config = dict(
    d_model=128,
    activation='swiglu',
    moe_layers=[1, 2, 3, 4, 5, 6, 7, 8],
    normalize_top_k=True,
    init_std_router=0.00869,
    lr_router=0.000547,
    norm_eps=1e-05,
    tie_embeddings=True,
    optimizer='muon_variant',
    beta1=0.95,
    train_tokens=276700000,
    dataset='wikipedia_en',
)
Below are experts of layer 4 (counted from 0) of a mixture-of-experts language model. Rows are named router (the router's row for the expert), gate (a neuron's input weights, with its number), up (a neuron's input weights, with its number), down (a neuron's output weights, with its number) and show model dimensions 0-127. Each number is 500 + 40 x the weight over its row's rms, rounded and kept within 0 to 999. Numbers have three digits each.
After each expert's rows: "comes after" lists some tokens at least twice as common just before its tokens as in all text; "raises" lists some tokens whose logits its average output raises strongly, later layers aside. This comes from a sample of Wikipedia text that the model never trained on. Tokens count by the router's weight.

# expert 18
router:528516537508595524515576487452502540465488515574602536525533498492500471483550514462598577462528506465441476571520464538473476509482494564484477524485499467525444539512452514525440501545558533497560477507597478535446555464468504473564514470564533472460482501521500462477508498524504492495579534442494494488547510417470495563484490503498514475471535499539443495610451452563463487493551
gate0:476534547405546516449550473500521499465430530578502515485563491519508506520456526459556471528530515454480542514420485474474486500501502507528538483449485579530504463545452533550478527474512531484546445506545449556508487522417544512531465527606505490504501461469600519455474488480519458505424509441487544484496523421479461566451550498502504502483515577488468506582452480448419499567464
up0:486406487457508510512526529460502505519518444411544486466527498607543551541453480461549548521507588525525541523511415527437431492484510573483447536482438511504514445490422493491513505467390508479525531488528550500427537445446521500557490504514549465545559542485542526482527526518520536492473459493557586503520455475459558418490459529521496483459471461515485495508507532498429520509516
down0:542498578491516465427492487513465539445463512457513480508481518455514505491481511455474486554448490627570504438489425514495493541490486507436480493503519479547493505496461500505437487471408475567506483432487472482484462550475507458525486474531452363546492503474532555470517501508515473549483475517504435455429463487483511498487517526475540542432498557554640505462468486573496528507487
comes after: " |", "|", " a", ";", ":", " and"
raises: "c", ")", "s", "'", "ren", "w"

# expert 15
router:493469461428510552480548503445531528479463541546532549541551518518500466493457545434524525476532504494422487530574537531461500564496445582442483559519470440507451490549489513501438475517578541467471490471482520497472567480435507536502553476508498466453461498557449399490522424510523493453530472491496498530543497483499482539455526432501502509497517544490418478589530436579515544434549
gate0:489557541458425491537492449529507501448452527537510526476490528522499483551545497531507450422499489480469515472463525447576488575469548512549500484489418539568490530507494560450430479506508527528502507487512491550542493499508568550400490446537415546553447517506495550481451494505523462440531525485474442554500449456504487516532492471520572534408571525489468517567506542523486456423428
up0:432497468490496528522476496433504540507500522497570408528530451614473470553534473519487553490579477497519477521535488533496511471487469564559510453444474465526515505480523516456456497563429552535527579517450481579457430499494461492419475494479547453498506494464425474526420543519528466461543506541503544466524492475485572484462512512521524515445533460570547551560462481412491482479528
down0:558508518507568494491496475534447555459486560481445524569489465500492517437571466475486556562523501520476469533486530529483456468471430464428501430544454587476505479550510536464458521469460459489563451493434500499458502443495435564536494481462545466575478530469491486489558502541508389529472536538541496554518460573489474498524481480492452502532534417529428516534500518524538454524422
comes after: " |", " the", " a", "|", ";", " The"
raises: "-", ",", ".", "le", " and", "er"

# expert 60
router:520535475551613521451565484487513545501507518493481557577506520474529483524443523464513550527514503439492578505528545535536490550502528553474478494519431549484450485529486465449492455546561486486517509480484570405466539512507488555537535517542515453509451492512446487494480453551564525427497502488508527491562461456476539546525437515501498509471562541495485436550576417556569581454523
gate3:567531587442542556520434474471433453574483452500528515457500440497517532539526493503580490501525495485469498492499504541482497514461513476501454471480492449500474477563524484557542500506614504446488442461499499499445508494524532393590446410541479521494518448519459533482514441530506515524515562480505552575462560465477531471469546469443422514533506556472523453500525489568474491461536
up3:512488572486488481467511496443531502519519420471560550446498495494491517478467438477625576506495577490497504555508496466571529460483498429485518516515506491517523512550428470558592471558503495487517529541465439497474465574496500484537540429502530486437513432535488527485469411526554489533521586560445475526502471524489498431452499496487516423572463510472520500443539473472556489492526
down3:503433495506519484520543443571496543559535471557518495491526486485505496572530492483479484439491495453502485450582506448517543490461522452497488531533554442547557515530566504445573518532565510494535542447570433498475503452508568537547498445485569499415480463498555571486546471439516522502557570572446488547543555489561471538557504484519513428538528507504464480464537514485453442480515
comes after: " |", ";", "|", "–", ":", " ("
raises: "ens", "ened", "ement", "×"

# expert 67
router:529492476468564552537473483493445582454490521525479461513544512460440493557463465405502580511556512512475545493571489488522508526436511503515493537520432469568497507633497500500455513545505599518500485534536506423456487466505498544521540503490491491465522543518468495485550442480556458455510553418486428516505527465568523457447507478503492499490551520541438496547478452459525566469567
gate1:543517563521502512495434525468430450529542505512454511409500463487454457475458534512510469468558458469496571538557534516452457474502471551482426512532447557451547496544516508432496501531444548518528529523462481531488518556590481524544479475467489488547456508526551458500506541418528497485569512510444538445451473553445556535473560540487489487514492413562409555521448520479504521460538
up1:505528437560484489529507510570445510496512485506521463456542542508484547526425496554428497513549460490505574500522508465450622501498433558527515432531420469474465468523574433509508477499484502595475522472552506485510515441479468443452547498452495522469514520499542457505551563519559435463501542467479478567482538480461452467448503602449473481489561538466491481503511494453495505568496
down1:535529455448504510513516482494529460425513503510512510446406528495564539456470444542532524499505486446453501499492509521436474535523470506501583474477507485487485540554538528426460525529505518548523481478586477585470458505541473537485430529531620507543456494475466411499471498449453582514483457537522525468554549437508525501550468421497436447489556463493427553480527544498532495475473
comes after: " of", ",", " in", " to", ".", "ed"
raises: " the", " he", " a", " his", " it"

# expert 69
router:522507494478534511500494482496492462481449496513523570521475503532494436460474470393553525456585512425445531498539502575457480485471476535553480576528518505485492534572535532454479429557496602508495440543554526538468544492484517555563538508492517523429475544530516510484517438498595491542564554459482482558516556495465483546427457488481489507511549583535503509500575478526548483483523
gate1:572502482476554543491429447471507455471442480468458483450406464470446577460499538498480551492539527449492581527485562552503495474497572484595513528565489497501498523510434475506530510478485558464537460487511459604503554466514502449561465574457513523529434568451518527422531479515457517564463436511536468502493533442479504522508547516452505476540569492492498532452456526514467488487503
up1:456484511547485471553519524465420521528493458483474540505544499497502465571456458489490516414476551457547474470519473525545561534482412521463498472543516494501478520491421413505529433458564483480473616489464461462499494539499482560549432500510530489568573503524478461514459499484525417513509486530498550527579488529469518513492489472553505542440480455565503549551475587475507546455440
down1:523523516460493548561497530455497489458540552471502505501462484553487492440528532466538533490500529489566543542515540654466534470486582516514527435542559479421456476573523499557503498516571552506536478456480495533492504530508511430541530516493500479504432594476475476493525464519496525487474546495555491497495488436567535499510529583472535515479541464445477479493389471534499570453448
comes after: ".", "=", " |", ")", "s", " ="
raises: "=", "-", "\"", " and", " the", "."

# expert 71
router:488542436505508522456556518443474507498495520528502522474482477481469494509530555507526484427571513487440462514565577572431507449459488573489471493475562411540496468490422548491419520514547531501462484473531535535520532482452535506547570538547492445470475501568517490570530449508612490469536513487514462496531529522541519489482456448538496526441527594521512469512548490505490547433576
gate3:489501513508426514476414457474530511486503430550440555486508526456456501489499469509548518429532475428492490494538488471503429561493427577466482506508481444533500521510469482526520551494580464524513463494537438530484544541441599494508462497532552446467505484517462526442521504500562521539556568528489499446524544467485489367534519497452459537524528470488503522552510448554442544525575
up3:586489558481523483569440505451547470508487483446542406561462534476478474503490457473502524529459522479485615471548557434516545474491467437503496496554460602513507514504460429568565459533466508529510548533506498520502398500518415540513442535472498536499501449482525465431520460542479511578534507473479495461469526591519514481460490511501559530511488446544479522502503490478489472529454
down3:505405468499437507524575488508469511521522481540498505482484461570608487482539512475497414457491493519569468525550516509468493520474462465546539554455533524510486470549509446498437497500549511541451609513425500567509507481517536492430513457514529486517524370549554466515482470524565540525474528579472485531492521457500505518438523505451528459487531506461465529561461411473518516458506
comes after: " the", " The", "The", "|", ":", " a"
raises: " of", ",", " and", " in", "s", "."

# expert 17
router:529542475486523535513565436495531499521527484533507554497522507496427505474522467484510532492510516463415470503499479558440427513445488554464480469595450469570507527520468494429465508599553535490514451436504544441503563481491491512581559500456516394489472522516541483538507506520488563455597515476472527522562561549498481509480508442566466471504560534458524503519555419471484509499525
gate2:452541507522548498463496534519528446496522473527444470488535586517578548466516453470475441536523518442465526507497477504463440542437477520598483496430538535571472503470507513460519483539569458501527454486482451501513466391439536462566586551465467571473579534550527454471497507471501502510528494561446525502475478459513509416529533488522450413517555483527467475481447520487538509494490
up2:497493526575506477426480508531537465554509505482475422541572522534573540480508437528432493531494518449458463507497447460424498568478527518522452524492528537533533501513545519457510515512521457522414477480564477487496504490505532551559554520461449498549514520511466419496450520488553477549506480442361538448488495510487559471504508477510461432478584476555545520440529558465555525518469
down2:463524482496505474508462488486432489472490528504503550487424464473471435560503445420537518464527507505560496516511521517433460470552505425482483525530510520445492564527533512538427456439456537462604539545461486482555530476545490458444548477468517466493494473476537474503560437493500537447532538529603451572505472542550443559519515448454420516488463469518568493558460512563511486533514
comes after: "\n", " |", ")", "|", ".", "="
raises: "-", "|", "\"", "sh", "W"

# expert 25
router:524544468503589554461553507468490572487514528520525511507559472455493471581492430526505529476515495445497543517487494546544480498518516575484463563501460516483468511527503473366499445589514495443548534456531520450486530503482561492498553508466511495510437521480519476506503439583516545468459554456520561506563475455563514566517460534493529528420556521533519437575531463551521542482484
gate4:575501556506514518480500480476493491528486457422504479458496488460486476552491444411596528524551475455506589489442540529433567550507495571478478470489455495552459442548505453488451514569493555463569576460544450484568529466505440523485486456455466448534472556496505525513513511516554495548410524533532558517497486476540535513489539423469547487502491468512528564461546455474490465517468
up4:502538480527439475556470476523506490539487451517528519560499550560472472528552454551481492520476554553487457519556500508488385452504503406436523418533487495509550507486525528519567496488528450523500483511541456439505443496445571469487471515444481456545519506511469497540473536504510469401515496440473483507547523618533467463467499513517452424561469522456593558526507513450546512507514
down4:539449545515465542456523538522457456496535524500436536508460426457452501500495400460528463552581524479546538504552526549492503505425593450463409443546535561518486569493425457521478488518562513455502544492492518504475489471539456574464532538481498497468508557474464520489461545525514559448542503526487547515500549514470537446539479441523465520500568488499447523484556517529466524567565
comes after: " |", ":", ",", " (", "–", "|"
raises: "0", "5", "6", "7", "8", "4"

# expert 56
router:569513448469581506583545479477518530472489581544483465504547537502505448567488464514582551489514553486455568534485493551511550494457498550495508512472441473479524484499464502456489508523567525509445515436547496500531518523383533570565570488436516499454466487511493475518485534588532502493521540508428476533535487523522489441513472472491554500435579549542478518531537470574524528455551
gate0:558483459451453484521516515488438508374482527478500458491518557529461481486510531482534509523517503534454519534483467502496515505445536591575493470574477524579476461509501504428488504482557537506487542551528502466436408515574441553438513469537553508489501453531562562442562470489448508592518539474431527524499494473520400493460466513498481479464522552537509498511569510469464459508475
up0:541589489543455506468525489533492476555521441447494538511507515507455518434475477431486555520566531490515606466457516459474425498538575503471520477554568537443471535545490506503537444464462520497536504456498508563443474540490559461467475476529497448548472491461397553458531570531492533462508472425507514470576524560447555472511484482449450478470484481491511512539495416497554473512533
down0:496505526494440540484450496520524535473485467515431562489481463535563624407530488465488582455472484551520549430452490517495485505467496544483452457567497554521445527487456435472481480499453482561490503457457434434492496527517506516574513460508502429520497488428487551498513474518447530448484541510491556481445493453498482461476498556497415472510428465426422510546510511534522519539449
comes after: " and", ",", " of", " with", " to", " is"
raises: "iance", " days", " years", "ening", "ened"

# expert 47
router:509581478485565532587543491519446551513499564555511489524528508476440505496496529455513476511561518397464521533556487559494453404451473562470492499515520459538457533484475455536414515475537533448459470533520546507469573521452520535519506521579501485475424489536535485495544477493580478522535486480508446502459488506550509491492474410498518515404577495507448484551534496578468503472509
gate1:521498551490478472483561551431495551562500443483465522525500481496489499466463497451569453502524526512530469508447468519424492510440572550508460507477517514459545539493431492512467500509510501491521443477470493501426614525506481443555495512479479476446480530534568550396495500558450544471475569468502524545569509550537523475456560424461553451397548480511492584519501538484510517512472
up1:505483489501497529503523543458497512501499542501451411470585530436482508521424519516495481527469534459556474512481415569554528473536456541474508560495513546481553524514468420464454532520513507483448475461467424519509558536456458471512410506517583551534504533494467525522522523528506470560514402546452440575457502539537460503474541492491506461517528423459560543577505477530491571481462
down1:537502537519551496463525518438494510462481487499472506527518480483495613471595437480555492500533494547455442384504517425534513462520565437515492527474514460413553501501513434518563490497426496455581480554459420468531539512467509436460482481479529530543538496465436494490540531514490478531488451487512473565470494538486490483504494460516549466449493426440493459533558572547487549509519
comes after: " the", " a", " The", " his", " this", "The"
raises: " of", ",", " from", ".", " in", " ("

# expert 53
router:507561503483530548529553479448537507497451536551556531534562489500443491499489500471502560539541512472441511550503589528494541507479505534511505476497468553542466514556497440485463543554544494491556509417562473491450560525507507519582504469475542479483438505506471490480563506543501518537536470475468454592469557527476490454507495451531519499492562494516411439539563465548583531412594
gate0:520537506494501555559482526479480497453542505465490589495452525493548496560500511467522489550486534479569570524488513516471517521433526552576483454526494527580435522530472500574555489518552546505468518443458464551403487544465519484475471501534468468532522458448433512457523506519458500477515495473533488507534489493459444486480494397463472551433523542402524465537462548535402472581482
up0:464464460515521534523501540508479576461552394499526533476389532593546558489518504461495528542503501563564544475498475497510452535413552481516488537500519444481540497462468471521485511493488509480554452508498453483497510492493514496426503446457540471549490489510457496502508535487552510576516465457576492532599521393474490495495496545535458484480467514493431420520498433467486585557502
down0:492504476510455444505544457535565501439517499404510492514495525479536506471423595501391541516488471541455573522460504556483420511485551481504484460535517488521459536524526564549499519420537449488485507510513449502423478467493459501475417449486417440553484456468472559442454519499481395496536491527504462550488483519476511467436500542510437465503500484506575530515532476495524540518457
comes after: " of", " a", " in", "=", " and", " the"
raises: "ica", "-", "ized", "ities", "ie", "|"

# expert 79
router:583561503519522519592515524551501561501475541562535583488493509480458492490437479505513515492525495434404494539523542522473522545457473516462479513587505525551438539471463476487420500499535568452545455451494464551476521515441509441514532466472487443457421550492526463482573492515553488503553564527527507526462538482505498471550459471542517497427505528532472493537533534494469494411587
gate1:503575516450496520495534428457481517532511497516513546477493463449528464482488446531466523513464504493473495444521493555436529517533550449431479470437512521493527548547455502472463484479445585511579551513563512550502521550388547460562470513489565523560435519505460506435516525439446514547472576543467504592455462479476493473489531551471472473473554495518550561519458441510465527447491
up1:455485496485431479477487460494454520539488458516471555474540507501510533533407467551437550533494424504525519486495481510505542518559524461436431507494530508472493502593514469505509515552491511589502521558529426483432478478457426473536435520456578468503547515491497464501515497483509464605475510486479497495532543460491536543453497471538561439455544561495555587537499489494479591540419
down1:523483487458484489497572504525504479499451521550492508512439449448513494470426461486504452497512461496485510494508521522499498516519415478416426531520541531444429474423539435492489452452475534531573493496526454561545437514459486469458508494435537561517509483493539491484458490548554507590540500477523453494506427517511476549552482589560483437385417502441497510451462505453499531528521
comes after: " the", " a", " and", " of", "al", " World"
raises: ",", ".", " and", " (", " in", " of"

# expert 8
router:520521483504591476532458439482501470417524496538541533492500484455524480460490502506521513458523532433473485598542476533565490471424450545507481496492481479486470527480532496480492504583519527489527446522571503510468645510453541456548498537468534490482457497565510400511490444552548551527556513522504513502550551497504519533525430470423521507517581506452443473561549477523493485445522
gate0:537564541568485489484543541527594447390477453548492563527512531478478530486437529575477544499544560483509405501530508540501492481474500550488492507493488555504531500586514562457498489471484543433554532481513470507443475502527494454488511448548544471482517499538507501447462479513550510430515480417528514483495437450542409439462555483476544531454513503507416514526475454501462479570495
up0:544524515483501543434430486477436482537494533477610543502536464500516504476521458473478565459579516477583590476460536499521512534428526476549421487523455455528557444511478526501541512485491485501505461467490487542411449519469481499464415488517533466508512529467538495451461541476577542531521550468604500498457483448489504556502531489511520537482522480559475471582454525460474466426533
down0:506522488481526518547505558577482501513536570530450522500548502576495547473535522483467456488417451490465498571429414510474530562483447523473520527480478547549532504461479559509495493508505491497573440541525484556506553489505497504560492461518499453547483577541488533491496451520411486519517563518425478416465479497392591552497442493479550528536510452530440547480491449485490490502458
comes after: ".", "-", " 1", " 0", " 2", " 3"
raises: "ense", "rov", "\n\n"

# expert 75
router:495576456448563514518468503467469446445475564563526480473488501521471507491489499435524540498553524417488484526546542532481480470476462558513467548467421505487457565515447483436472494534523620549474500491566499532417522463506487529532506515522526488418509574535507505492513422526571446516527495506500533535487569439455493489478459453497499493449517584493453517544561443521571467463510
gate0:491523491468488552531484507485522417448497548479528528554482443516495486555457569529554556514509535455575518475528574467434496476463503520503455486493498531488463523502571498455474439547462461593507522568471514518472482522439436494422520465605476513452554450513518503516478453439520545469524531455579507492505503525469539489428463459529492518442504557521395514467512535545521490539429
up0:500470503470496533530490538517488452465563477432576519474502450510487454555460463517513566543550573489519498418537614477436497517494528476483477494497465473490485531565485526442456372526392480577468542533511513498487473540473486468461541508515534537486542490492517549485499522487462538472554510457586479456476504528517489462457528445494480487503501539577440471466541459444560513560463
down0:566564449491503533509498483539446442475544478551511543471413485576563519424526484431410488486489497474526488542487468438530420441525542518568562514533519485411520442493524557492492484514493538508450477479516504519473490432562509469523449489479472482468454491524529518452538501430513480490497474522488415547510508528484502507497565519541414466527523492449512582454580427478484462463507
comes after: ".", "=", " =", ")", "\"", " season"
raises: "=", "\n\n", "In", "|", "The", "A"

# expert 81
router:536525416495570497539563438451483510510483496558567549504517493435510478494537507495534602461536533513490515536512505499528502520495465553485453485520474442521460501544444452459511439543538530499536463500547497525471576486498543507574522475467516381485463534525559445450496475461552495495490468489485441550532512514525500451479450474485554513475520516460395445555516499541508573400554
gate0:472568397494479505505463473514495450411495551447566491560513514467500482513461523512471588429496471456521449489528470484456542524412479520514435485504508547571460476490484503517467455487559489521498576539475489524466482519468526514494496460497521436536544449555513499465599489482521520493549505478536513529528505489525476545412500412508517613506552536460452561512516577518554469504468
up0:460508521505576499504533458560520447501526475461528482548534439529516500499498553526502548489543533517539534455543473506486423497436518457429488447471508522503526536454483502510503478486553508463513496523573455533438541420501481525513477476449579428502594432428432476493517548470559474515560481490465527523523521514518458487440523440494555544444453487442498449484563594532484486529592
down0:471481505518509456407515526486548430487502465546526476478535451555529521479472441475510508491485557557549536516477501449529514519602533406495520489443484470537445484481539506527511591501471420571555488442506530480539526505510406554503476462508373468501533544486527498495573485531471467481502513477493477513500516464442494535503493539507426564456418549512487485454446497562461489460477
comes after: "=", " 1", "\n\n", " =", " 0", " 2"
raises: "\n\n", "\n", "tle"

# expert 82
router:543550531483556485520459518452557520425567477512533477504546486496497508542460442512479534523524521464477492513569499587512503478460473567491455513490502471529444551513507523485482487552524489530514504518576567482453528464544511541553506524431554506469496594543516493507550491476578471529513557436542495589592531467516474560470482383456506513459526503490518438573496487468464549426520
gate3:474515443521483532497465436488500504555551472563531450563535541491478482492521499447500482504554516514445508533543429415518473536556475447515472529479488530512502468591454454424502505509570503503461549531522549513462560524518523567544486468487529552540506419516448575456525501471506586524484573411435499533493467441512562476473441468521487481502491526485502518489522470484447448439405
up3:435454558512511487503522462533469460578481530509547510463412506466494523466506508573517456518451584516495555555418531545542545457489418478524563513482462544544555516484485461489549486495449572468459480503526499523522531521517446543487441527503477527440460477506471472475460561507477482512492442528506419398490472553472508532494506583479581454510452517480493547501545446537551481575520
down3:552448456516504475463576493498480411507563617500454473436505428497532518535514498504525543448551467498520541478422511587520434488453500484489499504475439489517465546519490502508541537461489482568435517465502573524529457515541481505489490496438486535494443512445510502506522502454551551529510508447527454493484524441507567398387486483551560492501486481466508498420463488468489433498515
comes after: ",", "ed", ".", "\n\n", " known", "d"
raises: " the", " a", " an", " its", " his", " her"

# expert 21
router:470541482497556498553539450525525534487490592538520481550534502505492459487481458412541520503500501514446451570521496484522458526399475570531496544537486476518496525473422527520501512530557525464510471544559527505497525440452485465598588488548504410477451503554454504527516485551590529524501525405520509472516481442480523451424502481437509473500552502503485483541548457522565484487441
gate2:537484475483444479522444472435502484514438522519492531511491494477490519491538419431602461509535457455520532532502516490441510520487518536456559434474529483490548459480465514530555447545543545445541549523538462469550502533406494471547514565479448470472494422556457452501549414508544517524536606508546494464489520498558511481552527551469522536487419482499528448489491491473469538486592
up2:538504527469437521511468386461485423506483575460528462475521506499518530491574461483501460511454489470484525511520508444425546511477564476477509540461485460506500447554514497500563520551464558488411534536522541509593498486444508519442494508586539470571475527496479462476468452491501525460411506534554475516466441532481463482572521471557544495493483476577569526462587510532462530493493
down2:526478520444493479465472551499478512457538497485463500473499498471538502498501536490457509490464442460536487506500536454459489584512456518563514535484518562514480489490532564467536485586517519427536588536559508455602466437524560417428487512490483471534505467481576527457556436473519508464555536521488448535527517476484480423515503402530478557574538557510498510518514553613478487520491
comes after: "–", ")", "2", "\"", "1", "0"
raises: ",", "\n", "\n\n", " and", " with", "."

# expert 32
router:520509496508561462515507510491502516435511546561522528500568500489479493469443479443517487468507542421486512546583475538573508510469558577542452568513502463538456529544473474462485422586555486513498489479499484556450560516483498464515518524440517468414437527557516449448506428505535504509525441498512542489618468506480477495523541476524498465480564506540526479565467436521557579478534
gate0:575560536468550601511436495527516489510456544551473456494497483531520468508570433510602539506502592461472488453507540421478478502428463500543470490463492516491517471528528493501508583527459478435535494484537443557484458455474450474541562487560489491556463495504497538471491525486512431516538457494566504539451487466466474533516548478455508549443454555546474443434449518541475492552456
up0:495525478512488585481460487491496491577454522467554516460537500515543555586551504523476565552481566553458529505497531524473458528477578449479498487503443506520448477441417517487540475455441551469498459512460531472486489490507532527465476457498471568525516570539534498455540598505499483520509504526544500489508543521459614456495489434435482491482462482452437481525451460419416456482549
down0:544487438501514498423504507528446516500527480420434579430462602529491435461557500436542526451420507474457534451421518448518521484549410491541553456502492489529529458584471440494448559478487465523462533529503496540522504502523431492484489552474522439516501496449523514490491533485497515480468545519473429541444505534485482520520491562505481563421461470530469469504432488515521561513460
comes after: " (", "-", " \"", "–", "/", "("
raises: "rell", " attention", "red"

# expert 3
router:505512469470592529515562500460526550489518487510514451490517472475535489472500533464515530524534571364460481529531508510478519481406469526490450536538525472512443499555442507457485456538532533495573546494562550491418529468460507487585545502561478515436456517594531466500531428519530524458510470441488516505617564505527491507520507497487520416473548507508437525528497494517479495470539
gate0:584536538434479538501490553460502423519506497520479544549483527450532519535518508459472467484498483469515576504538423400453497480424490470506440501558504501465487484497468557445493446557558509450490573500478474522473493527468514516517615512575522517481470522521522473336569508537488471498514510495443552509466492531528483485480510540523432496540497534519475502520519541478566463447482
up0:517461504576499481444459478507535547471595530466547501471456482502470461477552438600492531488503544476555535445461577523536501553484546499461544454498475460507509514497508432449512504532412471571499457585527472493521465512528498508476499457487520486527538514417440513512520548527516488475526533515491519486446459458475525532447482403566558557532473500469414407490550462458514492527534
down0:530579510513514534490511575544458497494545478485435482461493536567459504490541467551480418494480514488521514499514537543517486533509470508560532465604514463607452551453546513552471569406506447510554491485483441473487503522465533522496551408516456444514531514516458526504438403473437485475514436441476446549527461493449512482512543501482457537472495544517463478472515460435491528444500
comes after: " |", " (", " \"", "\n\n", " ", ":"
raises: "hi", "eral", "aro", "aj", "ile", "on"

# expert 80
router:490591524493558524543580508449467527453481552476486505538533482454477464501539483445506547498525538433465512487502627507535511516491540515515443502480453457495466568482476560529451505541528520464493505458492576536476562556553509517595540505535454473534495545478568509531532448501592514534535562444502460518514556547525549441448542463461510547501476532513503441546553498535540473470545
gate2:502505466500481527460423493543540492541517487506533494481538565476490494473485495481518499519478543448400557514438498528454434533470508532537534467497490592497532508449455568424554492500594386459463561469442488427448529521541524556557514538476506537578543509509505532409504516504472569497545527497452516493520478463547541454500515447437505541493516493518515437437493491546449530488490
up2:553488504461494503524527546445557475522451514444474518491523440426572564453539518509462427492523534471480426471490544495447497471475511495511424536452522519513521407475510474524436549506524504507420500525514583526540553497498490542541489476474534470527563542513622516527502477458542546505523479468498526418516505523487557463510513504401475494443505590519520544525544528535481457424468
down2:501465498469532551514458545499534555552441465545519647443520495460465532513525539441467485531520501456436461486470507465534531487466444495491452515485486491505493471427473488445454467478473528490549573439531514462502486488436542506487523541491463465414427565500559541480572529559491511527496531473489474509596540589501505517432509526477502472513462444443527517482472541458572519548480
comes after: " in", " the", ",", "In", " on", " In"
raises: ".", ",", " of", " and", " (", " from"

# expert 70
router:590501449461543567494525500534467532496517559505544487513502548503478432511569463524555524533529518469480453516526521512480454569493539511486455497531491516571460535542499497407466482508540463564484511470602512489530584466488564546563532512521465436507490578535523493589502476467548547518553497495523465544486493517490476418543479395500505487493574578489501474534546426521509522473505
gate0:546491439514580556463522457535446528351477514468587551528471472528423506540543430463515517519508480512493521521539564497467484553503524548437470539517452505540512520512508500477549456511491462526560489563574424507450476517548486533407504528488507484437516563466451498475502453445571496508451539474512426534511471531481484528505551513492519515462522555477458497459489478503417485499526
up0:489467431511517546470602545515471563479517473484520504522531471549433528536556374478445552488449497529520530505528545528486503518518513515390461502522457527536566495469471500445501452510454458537463450538634475466475434497522551508462499515486480494450457567463428492549503554458476498503521547487525522483563568506494514483496535519452530477537517526528444424468502442478491498505521
down0:571437498503494540519521575505494533484436448490522484509540504484480542497566494558418430498526526525491445538439504486509491561538505518455449439514575566446485544504522456468459588448502483488485499500550524517545442447439512553493483413464521389521489538560477490471467455514471497548546496507496466425483458517475551449481481430504405483549545486542471519506509498447553503505494
comes after: "=", "\n\n", "\n", ".", ")", "See"
raises: "=", " Ministry", "\n\n"

# expert 94
router:494497509504561534560518555473510543479481540514521533519536507452492441500517526467506573435494500490457490503504540513513534557444542575478437527491409454484506609480488485530450488478518536502514499513532561518491562567484480567581538531533566439476458520485502535594526458487548463589529486399546501471503545549512546425409504473515488479527502536472478462564532521489527466511525
gate2:450520525455471542490465529440469432540519384520445498491513535490528438572467504427546453449526524472457487513470470502523463532510502428466497577465502499513447502583454537468529433545537460489491521515488489439506533500501450515580529536495493539531503469535532584537535500505484468477453542466497431530585521502503541570494478507506471437497488534515514447523439567497477491615548
up2:489513550448540523539489526493512526484519537527537445459439439466498571582515475557457440494514560441501477496468498487511457504515510442480468573548436475522481501466544440474500527493532420466447458490532543460532578609558505566485494510546544495500463474501485496558563524460521505517516511438497514467464503522479487484404502372502503522575530531481536507467568534476459494458542
down2:551524559526467482434435474477517545507540484511508545492511440535541501509531572513473495404481503450554410523520543512534581458545547497555594514519515569482552497455513485446481516491518514513464520436493516486521529601420560470462490544543524515511455496432572496475557506483513462455476476484468478482489521502503436473506550462494464497593528470427533561484493500515543441495433
comes after: ",", " in", " 18", "19", "–", " ("
raises: "-", "–", ",", " and", ".", " |"

# expert 89
router:541505466510523577560521503440468543462475476531544485535518580525505453430476448513546499542539542428465511503578500534560435508484436554535441512513482505503409559525516499419523494495535556529571540480515518519448514513503477537525451577484491510497492562483486442528523470555502498546513538462531484548531524529514506530464469410469588468510550505463452483554551465483547548413491
gate0:520448478448556492513552547483556487399495504497510497487457512509446488500483600481564553417535503551556497513443467502553491536509505541511449540497556473611490469545415490455451538576474533527464509524510499507503476507574479492506448484487483472507491513459539511506494514543455421501453538526488510448498468533480485626474464484530551517428519529518495459533538471508489439415451
up0:575485572479462573490467519481488463504442530441510478510472485560483509523532493459488474471567507426536538421572493495486449523450474518516486535534454513552502528532506458547584484517504505446449472497469504555455507516544584554471428476501492397501517516508476464476429491567473506458473554400502575512564501500491497430520556483496587525502410530497528514477550471512482502472510
down0:583550565535516529504466479504529519528480524472497489497537502508503447464526517509443476481521615539516533444414538505527439515469403471531430548527511468572491521541484549478516542508427498486547481568461451538493425468449534426496545495526508497492493479523543468601510553529485502481475506473523525449498474507515438533428397543491485497553443514543523438480499461456488439534512
comes after: "-", "=", "ed", " due", " non", "ing"
raises: "|", "n", "co", "lo", "con"